From a checkpoint of a small mixture-of-experts model trained on Wikipedia.
Experts: 24 experts in each of 11 layers, 4 picks a token.
Below are experts of layer 6 (counted from 0) of a mixture-of-experts language model. Rows are named router (the router's row for the expert), gate (a neuron's input weights, with its number), up (a neuron's input weights, with its number), down (a neuron's output weights, with its number) and show model dimensions 0-95. Each number is 128 + 24 x the weight over its row's rms, rounded and kept within 0 to 255. Numbers have three digits each.
After each expert's rows: "comes before" lists some tokens at least twice as common just after its tokens as in all text. This comes from a sample of Wikipedia text that the model never trained on. Tokens count by the router's weight.

# expert 17
router:189112159086124127133124142158141108135118139133144122065130096074127132151152146079126106135137115116120153093140118130154137079112090118115121119135115132131126110121130140110132108073156105130138165166185115177159133132136083136103099105122159162149118146126108147091143134109115139146
gate0:138121121154155141138146122124165120110068113102109143102128178066133107121146124104088113142171134142144089152126072140155103132143130101098104145105134095149105145111162140127118125134155135160134157123154095151128133156117099157106177175165094118158129141120155135098135100118127115116
up0:137108144146161115166100122110067131129128148127085153148152139187142077173110129151146160150113135096116167142116136135095152152139130108092121153135100131161172139127095151125144155161115087111115099163103105124150162127126114122127096125124124101132157128141101174163125114150136108141
down0:118105098109132147113134132110121171118151121151143125113160124156142118150137191122131138107165179113129167139136165158131170089145145158125153106114122151155119104156112082141113179152137134095126132144137109150136095096150141132118143147128124119108149109165170141104153143062103145090
gate1:124099122097151146123135137131149076112124139107106129137124146110072129120138172068108157123156083108106124136138104141135104109109110147107125096108125117107182104152095105124105122160157118140115163198113145131144128105157148190114138137101124146134093092135104153131107156124134119147
up1:103127119122108135148128105163124122087155143166111075154111136134136144145119147127145129082100151134069115175108164125174100136137131148138126162116167150116135113119181139151106137124185115149170131138100149121130155155137088101150134147159106115100159126155079140133152119112113152120
down1:189151172143133127148138116154131098121078154146105168122080138154132107140128167129163128130121098130168128107094148137130089114127144097119131062083133115130095122121094129143127124079139132109148082118143087102117080107150122115112124125112133122117124142142134130102109100168100134151
gate2:124138111121140134107112082142140133125139154129153125126143104137175108135136109179132107124172136115100127108130120142104105135173159115132100137103113136092167154157155117140112091122150118150134135092160098167181082098154149113154089085151161112158146186124093124102137139127119137153
up2:123106123118126132154143134067138136147108131172105089096106140128130111140113095127124130144153143164125153113094106160187095151140128164100053142130134143142129155137121092125124128123138162107115139101151165119137142138135077141103142163078134098139128100132120097116081146104152107142
down2:113116101159126106182146145111118129144122169118154124113136138151100111131145066122106097105135111143133147095138118130167120081144169129088120111128127113163130108137099105139090167162081159084109143161136150140133152129119138111096117100089124109138116088142132123168112114126174102093
gate3:137158121148132166107095140155150117120116162118168133123131107128110121127134138125114090115107133139140146115108115089109131102121101122148160146121161102133134187143179100102122119111118125148127159130138152180100086174165097174159099125112151127122109155099140113097109148108157064102
up3:140145085146173146130115125151128143144144116098086136126121108133159099152114130120129165148157116163132110128162109128153158180086120125192168133146145126156089104113116121147128081166132143135132121105167110156117112096139169111136141162186145134124140149149132138123138151119178103143
down3:141074108136150133175129115124157122086112165144107142114107105109111117152094137110164118166148161161144127149127122124178143104126120136145138137035136114127142136139118127118113122147150098108155162138152139100113150142093132158139116125107105132100125143100094117173154180148138147149
gate4:116101135102132107139154165101146131133151147127164130109130085118172128091131136139096097144122145137163140120125151101153133137139103118171148113145128167119110109070163158089120157145137105130145158112167129150126136139147125163111096127129064160114113148143061159115118114169153130114
up4:096100124154162119094093118138133123126113099139110121153094122163079169142127127114112151143153121134101110128121177068129104123092134141111141154127131105116144103123094151147116153129102135109129141119127151080143135104096166095104134137136154095112135148136188123172176125159086141158
down4:142137114093133127094141138147097090155131112139139105109124079158136189131104161121088141145141145149114114093128144156142124064107087105150089131114153086091113086131113111140129116114113099129081144173131166157126149121159136115130122137122097158107169131153127139149109156149109129119
gate5:086154150149153136127091132134156133131130144090105107180140140097148107139137083107143131152107090099123115149135100139067119113082114102145174130136174113145128128125143139099125096091151158128096114150129114189162121159131138091123078141138127137109100112127099140149139095146127130134
up5:116168090117109097121136080116131127095098104110150162120101131096120112112130107114146169179137114106093111125153113133087116088154159150142138102128130141156159147106163139136119135123128141117125138174141092169160106135153136113109107097110112185089148139153119148159153113160099128167
down5:152108128130152120110127099130112156127111114117176127147115118125137126134079111147148134126162177109155137156142115151126116170147164135143160137072149110167146142114110147124092152095138100091117110134126111146158144126129115193103114093100113169164122107143144073119171151113152103145
gate6:107133160133104184093132101116131164109141096091085109118143102104094089159105130114127098136114138136116138106125124147142160087157092136112127160152090125152164123105139140075120077099148113136095135164154103110147137132146071105126089098108140136133150157130145125123125107133097111137
up6:097141159097130128153119188128120110130120165127125114117103131130165141136097146129147135121080157166121119088119153072085118080102133112135116146131116138067174151161128155158143189124095134154131132117124157129134138146124140138133116177118147103080124094127134120107119134119126164121
down6:152152157109154143089124103131153097147156138115161111111148140143115066101098135171151164093123110132130167115131102133146137157132125119100137102103159084123169123126154087159119123122136117119164103109133150119121063132109137143133126106149102077113115140187152152135137100103129116142
comes before: " ", " the", " a", " B", " \"", " L"

# expert 20
router:177108162153162129145076141151101134140139162099171105113110168129093137135123117138152105134164095174105122135140130163160120085112123098131145105088144151123147099159130134130140127142168125083117143154111134168123122137086107099134141144111164120138176153149129168126106110150104112126
gate0:106151146100144120125163094164073147159132101133175109108144155115130167102111125139110116131152124112124162112143150151122121115139138116133162113120078160091134116143140105175133160100148147126158111080118078181115117100124127153125109169103137119138128125134152117117152141141180176117
up0:082142122157075114120097125133143124138160104122127121119120102094143117115154110114122109104080112116143118148081119113170133111127113149149137123155167159133082112146122131128081123112108106136124151180168140110126181109159102095135131132153160117110167122100134112154095093179121124160
down0:202126107135110082134119119122126137120093131144163120155113119093134088176133190153143157123116147116137151145108110089084111081151143105142145152117165058134129121170155113103150124134123137134152085121156140144141163147129127128105146126114130118106111151162108144142120120126139112103
gate1:180130115130206111164089133121126126126134137161160149156114091109145125134092133098123100129144099131125179122167151139146136119145093138109087145144163142118116124160142164134115133156118121122147121194099146144139140113111127132064113113120129096129091090087142119136139125113151131132
up1:141113123108150104134158085123140121124168101119121133118166160117105132152108106119116116113107169103163121139139107112116131135168148137089141110155101146099048123102117133117135141115183154132127113121139127151146106140147110112150115157195094128116147160178167148119131097171107129126
down1:117080135161083094147148166174145117127154137101148144100143164100145150114103078144103149123143067143124122084142133133175112107081132119121115137105135128166150099073115154152140141122153129152111129140109123143152161102134138127118108131117152131128113120110069155101125150146152118115
gate2:121166118151092148158099091113143110126145158103150140097156157143108117178129117174136122105130117127131134093159137126085131144110113120121149089129096161118096119096124115150116130143160180093137137145107102109150132110130092168133063162135120160152154153159152168117120148134100138110
up2:195125140152138142158113127132122103113099113138150113156086130120103147083192122139124097115151128161120167138106145087136136127141141126136112107165107118180138086107128111110121142162128071177102133085082073148110107132112102129124143119145119119132089114127131119120113126125142135109
down2:147102106100123115131158119150167120121083132134123156139117163135143075112130158149139093099162110104103135159112140115103136170077113132125151110138123139136125159111100132122087168137137173136152079106087128117124128116084102137098134096141150118156148097167138152171164116159116135104
gate3:151125170123114120149128094127075154083112140096097122134120097151134083108095125131146165127144136120151137096118125135131114135098090104166092127097107170112145138091134146130164075132139111151141128096109126095104137159145122151096070165131098138118124134128110132103088129081121116145
up3:129113113100130107132136148124160085159143115116091145143126093133154150155121121126151156087114101125124091137105119121161163179101135127104193102139103090107113164091117106119117071131097136103146085137187142167134128118142125120141091142168129145125127089114107101144139133118139123144
down3:152145141118105084137154107125103084099138121122128143179129111123121141109129136138099141163136111124147143166121129130140145150095145096143137155090113098099133154124121137131125112153106138140125087092150126088099115154132143151161048114169109136116068133128099129086176170126118143134
gate4:111153160105120116173127114128129173143166126127133086123092134142121112145130153177125129140162105144093200119140140103138138107108074116128124122156157075092136113134156159140109142129125129083126088133117114121117109130159166139085138138112089089111087101091134124126149124131115131112
up4:125150126146095114073161146075121116126106096145137136105109126120106179132092136126118097132101112136177096147135118158115144127100184155142170133098109116144130133105115103138140153114074132145107179086163129107120167130098124150143118115151114118146155169134151131110115103134117161152
down4:084124153154123138124114137111145116098157142101171139121148181146140131115128151135175137134102151140163134142097141141158140120097125127127152139102121143101108149145087120126115167095158106114133103176107100117199084125092120117166104146102127156134133180122106144142177127152139126146
gate5:116153109120113177118131137112180125147155157146125116110097093125128132167126151129172118132162111141105137109125125204124110087190104100117135117121110140150106173107168114135137096159154112059125134109110146153111145150140110146147121130118153114130118115176109149111126102114132119107
up5:099127130135144108139123133131138109106111155105133121175172166166153122141116102116122146137117107150141141130117115104127093134113149166121103098122146152107164114168077161179130119132110119165112143136140160095150127095106113130121114165084154188186125095145106121111126172122148105149
down5:120112171120129091130091138109125122153162124132149118132133141157137113107125098125156130125114086126139133161068165133168138146085115133141181121120117177089116109133089109173130104126137093149101156152105112085141095097134114129152129090163150159137143146136147135133106139114151074151
gate6:135085145146118142144097143173118110091119106115180101130131156094090106125132143128149163111152139193075084140129112146109115107092104137152112165140111171077147129117131133169145103098162150099119149114123118138120140097115127156119134149116150149142144120138145114132124156132111109181
up6:152091108125118078125132128091121109128107163139171113127140138113122160178160138110155156149163145105160096164126191133123135170159134103160113155178122088155117138095144153121118102142120123140129125124153119106132111105151139134204125124130153120123145131101164110121124114086137129118
down6:129101155172123157133111165140096136130145090087117113132146122071106107101107109112143144129124070136092127100144142132129113100097097141147117135121120133141089088123144139164121088120141151113106170117143106158120153098083156086133128104084125165138125171104110112134137121133135080150
comes before: " the", " to", " a", " in", " by", "ed"

# expert 11
router:125107141089162160163152109136110123132140177102156124098097165134150102116144123157109114141162068138117144162117165132143118086101138113140157140110136085114165133150115157113107103094136150157108083118170118109137132147106110159073136112121131130116114147137090149097144149097144110143
gate0:083111168134102108134135099071111131120106165139155099109187105158112092131134143132135120145098112121135163150163121142144147139118136138143110134079144143079098126123109147149144136092109120120145130114132112115158142157178185118087126116110127076107113153096141154138122116140162103145
up0:157156126144138118139168160095149127149160162108174123134115123110083130145150148182134124073080118153148110131122102115135093145110136118131096134132137165096123105168179160135137104109130178168140127122149143132144098145123140140164122139125169135112142122134112076143119144102123112171
down0:158144144083150127148165119148133145110130137148205122152091124137122124112162106138112111148152128134094129129140170133077109143138132142151110124133116151168107140130143155148170140110145175131161154086155121111110138095142143118180087099165129145108117122148136109113144155080106139101
gate1:115152128177117148139126131113171101134114135105130143135141087154129114114135139107161110101167142115103128150126145134131116102126141128140116119144133108155133155112124116123128131096106124167142135127146144199161072152142110183098095135132110118156082207167102091100148137151136110143
up1:136169076151110167174180151111126124122163133126102117149146121106149099121128117157130111150117095132090133121143128144134139105141135087168149120151143160147187161132128119123148146103133086149162124140141118116133114180142091111107104101150144125138096128113159119099145175158120084148
down1:133129115142124145130132165130143115154142143157163105101109154128141109140160103146140110116114145158124147134121159137084118110110128150150136145173087116129126147152118137151170139127113160150086060122152113144156132136183127109128163155160133125119136134117161152077086110145114107052
gate2:140144143121135126162096155184113147151138158128156096099132101111117157118088114130110184119163117161126123116118112083114198104166132116160096122100111114148134131137127136100131114122152129123132099114153123097114111127154089146153148110090141116162101105132120159074139144136169104146
up2:127141095140109108161135175100114098125128170141131131081137105120132107161121152141133115137105112110136077154136102171146105063140130146164160152155130119130098142097147137145162133135110125142141120136090158122137163132129124105094135105162093169109154092127145124150086152112093081117
down2:127126121084116120114125121070104150116105082134109101094093168117123098118152101151163119122149175109102146161137171184117104134100146139118128156097112142118109111124110135140124134138083119105129130137118114165185108122093116186134146121134137137105137098136169137165134107138154152112
gate3:103129131140159132103158093159125142120146141123153123153085138152141150167172119117111133179144088158122165185151117126135145087128101118120117120141104114125112084110137150146083154117127163118121073136158163128123135133078102129102127158115120119134126115161119148161080148125163136162
up3:144164154110065119115161129111134162103149130104143158123146154108146149148140150156140130154127068128126091118189114140114107102150134144152161129134099139082114108109118186128135152127108133136140114149134135113102117147152092100136147151103091087146097118157144148145091119133139170102
down3:108123118138072105139112109147120121159163163049105139136160117078150127143133146127157099105130109124183126139129107091127154156085126141171137124103080132080123163134133122139111111092145148149123121133105118102114117119091121124121090134128120084133144144146132076128119155117152145123
gate4:152129115114183121114161104174092137140124143114144130072135132124135123177171151163098119132109065130087108125178137133081140116136104127142115113122119146140180135123095179140184129115124129154153134097120112146118143127117148123108090098107151123137139116109148125112164150123139145117
up4:126145079125116148097176115122152143137112157090168089122100113136136105140146107133115121154113169136146106118138158147157130141173183149130105126125132136157143143122156092158148090105122136127125152106120149129104155172078119176109115150118117081127076080132121132142152136120149150109
down4:144137156114119100150129123107130123148159131086116165164156142101105102112155128159122151170099127164104102162159116116085121152128127118111096126132121113145144104095066101096138141148159124198104110111131136092116149097147104093137146117126160173102173141136107124140152128129147116111
gate5:122197110134152128167139150145143109112150147093138141165155125105146123133139129139084112152169104168143128120126120095113096111130141150119136110110112122143093114094139150130104140128104162133126143138170122158138125104172110097172120182166136167095117131138077155151141157120093100131
up5:108107117128150132108107140134121128132150099101165119128104124099142175144102102143170107094086088115174102152115111117131120111109158104109144136123100100057118132118133145105144123099160116133107103124122135131161127134099089134130132126138103160084113054095132110151148170159118120118
down5:097134156148131158114156122178090105160144114175138135132147169136136141148109149117094129139124095100127134136171113176141157107111106096083143099167107141131115111122138118157111133174096122145123122120089104158090122147155129117125121131136120114113144125107119143090093126150061108082
gate6:151175171078148110130115122112118124130166145146118122145165138148091149101142118109107145110105098102102143101126160128087108082112137099113174107191115124152163131127138112128122149139163093108126100153075157139148110129110142099126113136143128136135125139132117133152106172162148137180
up6:125160131132104147141184169114096152133125132153109151136128155095118161152106109119154124145120073160136115142109114109165143108156100076152103144125081115146135145060114081121137132125091109091115119129147097147107140145143133160145153153141153109100131130170112122129148142161120164116
down6:149148124095102131124145112138121128178180077165118151167148100137153154093105107124100165091123107136137135074153131108118156142171127099105114122135140128163114118151148150118136135127133087094181152101086180115153127105135113110131128095091107130133142144147141122149155107113128102130
comes before: "\n", " The", "==", "-", "The", " He"

# expert 23
router:143151174133191141160118124164131121095119184139157113103130146157125142089141132106121114092134106157109135147179121138165095111131125097107146094078104149107149139121115142156159132138126118158118148165119116143100119156121108147110113118127188120110114146186125146156116099135107125124
gate0:100141130133106121091115109158091109120092122098129131125156150119182095095130128125129126165110109104098126181111127122142128119130128142095143131122152119127115153134124118099125163133153063145183080129142120136078177144131110145150097098117091127089114133118136121168152130159094151160
up0:143156100164156123087132151132127110124134128129124157120125134090091162138116089156120133112108169141108148119139097182165113127144147162131085133099112164176172113128112106061105094135163147150153096112146125139146165147160139130086103135109122149122105142092135103123145149109127135133
down0:146144153094140116116099115134103114160115161132135112078086145147169139113085137134140146123067152160111122140100175107145121099102155098115127109138104118147127138155147148146111150134156098187132119107142150110118133139110118108169124108128118137142170089075166142168119119105145160126
gate1:094136136088154107146148141097121121128128155166106148122127137095096130090130126082119096113112143141122121159148160135142180140166173108109095104134102182134103150070148108148102083135129093162116133116145111154118156170084126118118120159107138134132111162148091136129115119127119121157
up1:100117165162146124152124163161147122077158116139133148116169147120117139117164099130130133168156173119149077104135141125142130157168102147103132144113115138141127155071166091134099172111164126109180144114139112141135126110073172133133121103116123124119111157132130157129148123161104122132
down1:150142154120141143112099158117130135158111109108121114133072128094117148180082133126076111135083084109124132117132126156122117087130128132108129162172128155097078116156160140110131138120150127111101173159111122124149114116111086121135151107110184148173120121105115128139100131164104147148
gate2:142143139139143131120108131197082137166120083134127121104117166106111101104122123164126109123116099137124134124152120132131121132109130123148174107107191102164153112110134162112109126123146147142102160131150167126117154162149169130114130105080136101105109115115117139106108150197132095089
up2:124142164153138158159127146118063118132105159143095139181153155113119106097128089098120134162133150156154137136102125125123090130125129113136067116152112124157114135127101149106130110171126159099141121151164130147120112148091101087139112144175126096100125140108123151131123116104075091110
down2:132146138146095123125144145111175140133110126098158155119158179118143128170149155106155140144159159101147136114135143149181133076096101120060161115153097154123090124137127120089138098093113148120128175175125121143133117123107147100124102140127131124131165166149149135102130158113125139147
gate3:175144089094160122160152125140115145147162131098142148098137181117112165152101148109107100097137129147114092110163114133149101099138151111133130131126093144124106142138109143098097095140178122128095128138087096158089152162109093116117128137137170133105142110174118125143117102139151146085
up3:125141067105099138078151161124161113126143141144161149105145145138106098127112135125110187140187142105129152117122128168108125128131098112142179113127140080119120167124110178129092141137080144113114128102131113164132124131141104120132135126115122072155125138162110107157137157117168128128
down3:155145101138113112118114101146143138112130176114117124125113166122077212121145119133134140118118110130176148184118082075089111112103127142135138081094125133120116094141144122119096132124119161154150088145099106122099123161116128117117137133115176163109138106105150147105109114145127141143
gate4:157163134148166144126109128141099123108092143126124166151127080138146119118111184085110112150089114173152153166133160131144128085126100136119124137119133144159155178167134141121132125147143127174134148128104170134099160155125106117093147147109139082154143097121131127146181112147150129142
up4:132080130130162126120127147146160132099065136094161150114120145190084153106144130102143140132123101146102150124155152138115133136143125143150117100134128135139154110140177143155139138130099143132130144116114158039125153110154129108141166106144156162157136160109109114116157151103118126100
down4:131112101138142087126101099117131118155108125132139150159113104138149145127143128122132123153088104122145156130186143090145139126108113146152126138074123182111133127157145144184128114116115136115182088124172139069086149129143146117107088107108126173150158128147133116148142132106170109153
gate5:112160177141132128138131112117190139155118124156154107166090126152102140124095124103149116135108146154128121144132110128127119104102089117125113091081163153125115100092101169151144124135124181158148135127173091106122105139120117103089148141104149098153151101165098133116108093099121152106
up5:129115169154149134116084159125093080095113158104186137131152111130128162134113133113118119154128174149138113135151131120127098125131125139140092115153113161118143141127137166133112173127194098108107102097122117134089164108170138105145120144149107130119098179118145108155137116156156100096
down5:151133099097140140119118117129150111099116117125073130110163122104126101102093127130111108130132089133098149133079137109137098109119121121155116205148110068130106108112092122104107121097110122131137126110131113143196127157152138170109140149158105120126100100107112178104140119092106133118
gate6:123144094107123128124132162136164110090136112120118109150132137067156154130128115133110116098121136145113133162101154088139109122178173151097091100173142084098148134119136134144143147067129147119117112168122121123112137190158135129120107119097157102128114130144152124150077105116133162115
up6:153118125115131094133078135158118120123159120114092084118079127089102125122151080144130109132135100150122129118154123104136113141119120119169113099129096134129109125112157115143153172117074132103176128147161122101134149103179138085106126110137156119114148123118140153164101124095067131093
down6:154160126145108166125160120136139097138105106114168152131130146105143132160113135133139106126120138131103145072104116130168063145111167145112149142138137149130108183132131171157136103102196118132156111107115125112154091141125106112141119136087100116084135098162139128158144121100131118168
comes before: " of", " in", " and", ".", " to", ","

# expert 12
router:125132186111145143171144104172160119112108184121137134109142127164124130113129151086134143090165122152155157141198116132149113132101082126118128115094096145108162141123129134150166102125113114134114109115123105131161128125105141147086086158133152113120103110179095147139149103114113112137
gate0:161168108075103126130131137167149143140168128109132168146170128128129151109094202111120114133117098155163128112115123112150142115106091094117095157118166103125161126127120162151134117118086148129126132167126127150093124105099143119121138065135151137142153114146139123139086134132089132160
up0:165139121125150141133130137141107084126137171140118137081151120171145122144148157127114128118133145133136083116138149137066136152094185096149118168143168108136149111156141071117111188110127144122113144129136159116141109168106100100118145116149103139155095091135131119129126126080145158130
down0:079106113141128126133139104153119120174136140078140140114145131138127142111134132108188124129125118077106124131160114128136168161108155149149110138147139149133134124165159101117162120136127119144107094089114146112095142150125201114143092136133135187092130131122191120141125108109140172123
gate1:132125106182169129152115157162119116137108090137117087119132145146130163113088144160140154124091107137146101133112110118103166140145130136118141118124166115113151117147147140140158127133107109108094171147121129138187151093179122127117136137118169071145165112113083137147154105160110140090
up1:122062148177142105073101164142127147168164134151169129100130118145155174136117119151113120173107135123142096161134122108131126128128107126159140120136167125138161142101149151084087119177090148147117161134158150122129133171159132127114137096148153149111120111113114119109135144147111156117
down1:129086125117168134127119076172075126120099105121128125104122134112099173086088149150128106112107131105111146162133119105110150114153159102138110158079079142131159103133139152120130147138163144071135130151150145135137134120115138124100140080103173131115122120107117161134109131162120132082
gate2:150120076118112087110099150137148105121089132106139116141135171134095167150134124201142110117176098154119185107179131122123144117148119176130134130095105134139120090119134116131116130131133086112129124116111139103129164130138122161153124112142169089084117104094130144150116125121095109138
up2:157112110093142108099132107142164166121139111166106141138137162128139122157132147133143133129165112107133127100144161147139142125140150127126161097106128149143135141158133146163140096130143149096145129115106109161096154102083155143134112113178140135147107144158210109146114158072170166141
down2:131146127093145117119173156113111142137143126107098152105134164115091117119132115136101141148096180117134114131108135093151140138172098106094136147106123155118148142137118109131122090118066155067147164177118129151109112154130131124131133159095115077128147124168145164105148143120148167160
gate3:136115142099132102165128104116092073111120128088148183129128128146130117102134149130126111092121157082075129137122145182116107137121155140135133141109131102131119165127124124136112136121138118194090111089185141105139150137106145140113130188142105100106160170123140126126158142153148143134
up3:130184126097111148138135138113137085134131152130131129127139099105154157147148093174151165134116111140152135073102109136107128124127112136104116135158139100103098107118142181152142178147165166148125090126132163149135093099146136122152132080128098107131100138168108102177121121126108142162
down3:081104112159119131137069109111146169111122134157101160124151150143141113142141138133178122145139120137141096117065120132114128111123120124092082151141117111124136128124124099095122130112145138157046143150099148142135136135140140131130124107109194130104121144111081169152101158141121131155
gate4:117130128098087146082104113102128088182186115097118082123163115133151125082089100167132107110133133124095131155183133125116142108114124157144119112125122135143151128106098135098131094135130103131091107106127137108117119114140138115126145121136159138139114113086055133089139111145110095145
up4:157099182155132156094166130130203079109105148114114143115134124136133136168120134043174105088097123123133126128167118095116140117145104148106130126126136083109115144125132159133129145098101162104121108140106103106124139111127125127110121094158106116125099166151137124130144127146133148130
down4:106129071140128114099123165107128102148112084107116125138155146127162116132168124168144126153147163108125107104073168157123135161084128145149097154125116121093105140158112118113102133105149080113139108193149143118112120153108121141162153144114157097105140133126128109083113129122094104135
gate5:130142119113157135153147111141137112114149152117113160151120080155178154113136102090107109197128133122131138130118120134138108150159120101118153135105097117145135091128135117113138136106126115158121150117126133135152172178111111188142131150079125148166091087151153114192139110118100137099
up5:166122108100168118085163127138122135154081145118091171122161155137114151147133119119134116160111091171135109121124093124109149156087125116178115123127143153102139153176128142162110157156140118134164100136099119098166122127139132093088112110092172126105132153141095134114095117104110139122
down5:109088125101122106148140108130134159129098084104158131152115151091115144164170128099141166110152128136166142104128115147133106135098161154128106149121143121074119125133135137140093088131169115120144121102141121112121104113138131095147156127142171166144138094135138172112217140108118153136
gate6:153112124153122151160150182135158122148130202120129162135121095158143141127105141117086130140135148144121125077141139087129127144134100142127159103133123128121164074115161103172136127130118148111116165150149124108112161117162133120073126160161163133135114132192103153111117142136137126122
up6:146142095153133140126171145124133092140108086128118106092111111107156126142166134091105135138127097133171128100125127112112135151144120136164175161117090111102158109150112119102084187101153172134117125170144161146093120162147136083122099134149109108125103113101144104120086135117158127134
down6:125138147100132159136084115163145135144165115147147121146107092121110096147135117117132108114130143097170127140124105108139117174112162163120183106130079077118142109105107130179131130107163141095115101120158124102134099102136118103127160128165116156133130109187113091109105108086120106128
comes before: " of", ",", ".", " in", " and", " for"

# expert 7
router:166110131102095123122147133146127139117137142118122138113127122048132117144139160110119100124153123159122128135141116185146130073136090119107126104104106117142122123143145135075141071076158067146112141164126131170130141144120138098114124131114159151130127173144110141085128114135085130113
gate0:185141117131150139089110132140112116133117154182173089112109132089173151120172131127096166112096119121095166114151140134125187102142116161095153138115131091134134136135123134130150108134110151138116132166089157120105160108142099124142118095136115171108127114162156128121133182135125117119
up0:174116119160108137071156140134116124153143125177138144070161123106169119114158097151104126095114095141122143110140170122077154133126115160096148131107116103109150137143111147136163123135093139160107153148110101133101099133117083137161173088140142128111101141136150130121153145146093137136
down0:127166123127101086074173127161096142147121109126149161136119106104119161081168085100133129118110134135120105146129096135110097167131141144094153162126104172135153112119110141176142099153118140203098127137124124112143140125118136131141145135130150149127079157121161116117168150117133127146
gate1:102126121118083148147116132175152142122136107124138114108144119107147091143113145109155102130124158165106136189084121107165098134068100105111144180178154157100142155123110128123129104147185129137153150098123164130106114150118110138122181155156134100114135123136121121131108101113125107129
up1:167114158107107130122152168131073111143134138148157102138127141095145175139096142090147135142103141123138141114095077152122115127128137146131143130080182087135115177137113096134161126117143145143099066122150135124130145125134121138145140135147102135129120126133162134150092097178138176160
down1:095134123133139170138142181126121147120125130117112108162146146123129094101053075106102142090111155122100127135095149154102093131148151139073175115138112165149086139100126110104125124129132107136129163141131127122169142151147134138118147106072137122136153105123176109145120134123122163139
gate2:136173119095127096172150157151151132159114139167150067116165088112078116147099086125159117127117115136133132124146174139150138134164110167128119146103122124113118081180148129153151127113117164128097138131121162130117087128105140124113143112107162123151127166110121130172146131126123105163
up2:093119141129117176110114132104093168133139123105104167132102148147150125153121188119111127103132160153099091131154083137113101093169109126120085136134145088110117149135135135104108149148135122149167150130119130132116160096099152101127094134138126114090140085149131105079092096145161147109
down2:126157073150129104172192120159154098120125159177157078114171132085062107121136115161137159138127140111140110134136185138164104129109123136149155153116122145145138114154114103139131127132100119144107135120120136140118099142152159121092105131135130114158134145142150136134114153177129102130
gate3:129146165124099117170078166157159113119114116114100146116151138147137117131148140156159108137113108134081121150175139162124134093097070097147137142088105129169117144122174131137167107134117101157150136151110129130108127117114146106094141150116159115146166149093112121116135116146099069117
up3:176117094097127088112126111126109136128157123120141147152131197124181150129115176151142127063127126146116105140126155126113140104125119144126141112146066134121155164136145148106115133106118145103157145140119089147137130102116136155096132150127155085130174086162128127141145120111178113116
down3:087120128156085154116107154159155165123135102091123136123139096110098115053104146152092107134120108142116124113149141141106116129136126099128112099133142112135147125123184106126122139148180079123140087103148170118112147154165121127132149150156130167166086127101137089132134111122128100115
gate4:166108113071115126123096132125120163166161146136108123138128120150125146126102106106077101144120078140123149143095095158101127090127112121135134147130150142111128104161124105133125121128120120159059102082152136147115140134123124122067113165163140158182145106138115140095118149109126129163
up4:140152106117155170171118099068126063126090104108101095115128112124111104113134114093091139126172107105111129098147160149108118098163095154162106104148130148123118144166100121137118150111152124156093135116119106106117115112108173152127134160128114094119132099153116092121096132128124108155
down4:151115108138118166123107146149084117129152147138132147159130113135099119109119101109131130124169130140181119114078135091136154120168060150160162147093178122160134120127097071163150117126073141112114132116157161156160135122113144150107130130164140122154133133125164133143157145126140123109
gate5:108174155114177111136127098105116135113127160102160119146100100114172113159156151121120104134103092145116119149127128097184127119086142090105117172156169127145126153136134144138119087122101142120167123127110110108148149149091144141082165150131097118165134128141100101085146135099150128145
up5:180164117129110143108100133115128102102142138117105137155134136147115102141136106148106112128127157120139086129153125100166172132096122093102165102092107139162157152134136114101115129113122126088123115126160141197140134119136144129132135140129129098106123183076155140167108173113108127185
down5:135138075156111133132153110097129096092122147120121144122142154079161138122061136136137135138157134134129129089091125111176077141089133138154078171101149139100129112148095117098130138115125131138110134152122148111164095135120133146094122155091122061136124097130103139133141155141135139145
gate6:084146156105104123099137136140116161114095099100137151114159122103127082130092120137154110098155132118130145094116152133136096085152157097118149093095123130088143134132116098156142121121154127160145151094118116116120121119107136125124175128145146120072152107115089123155148184107154189118
up6:153115139125132145104130131129128140134136113171094121142126129108114119110099113160173096184135105108107132136154119138140185108115100151124139146155091096131114146131184124126094123172182102185093157111144128147164134143121154132156116139113087116110135158159082112151131119106131089129
down6:107125124099128146108158109111129119124122172140160145123148093126107122099092140135175127123149155105124130128128132117114129086134092193135139095145093142109132160131130109107166079170120166134118097173130139142178140142111111161094155172155146118127105116146166133120156178137139154115
comes before: " the", " a", " his", " an", " he", " its"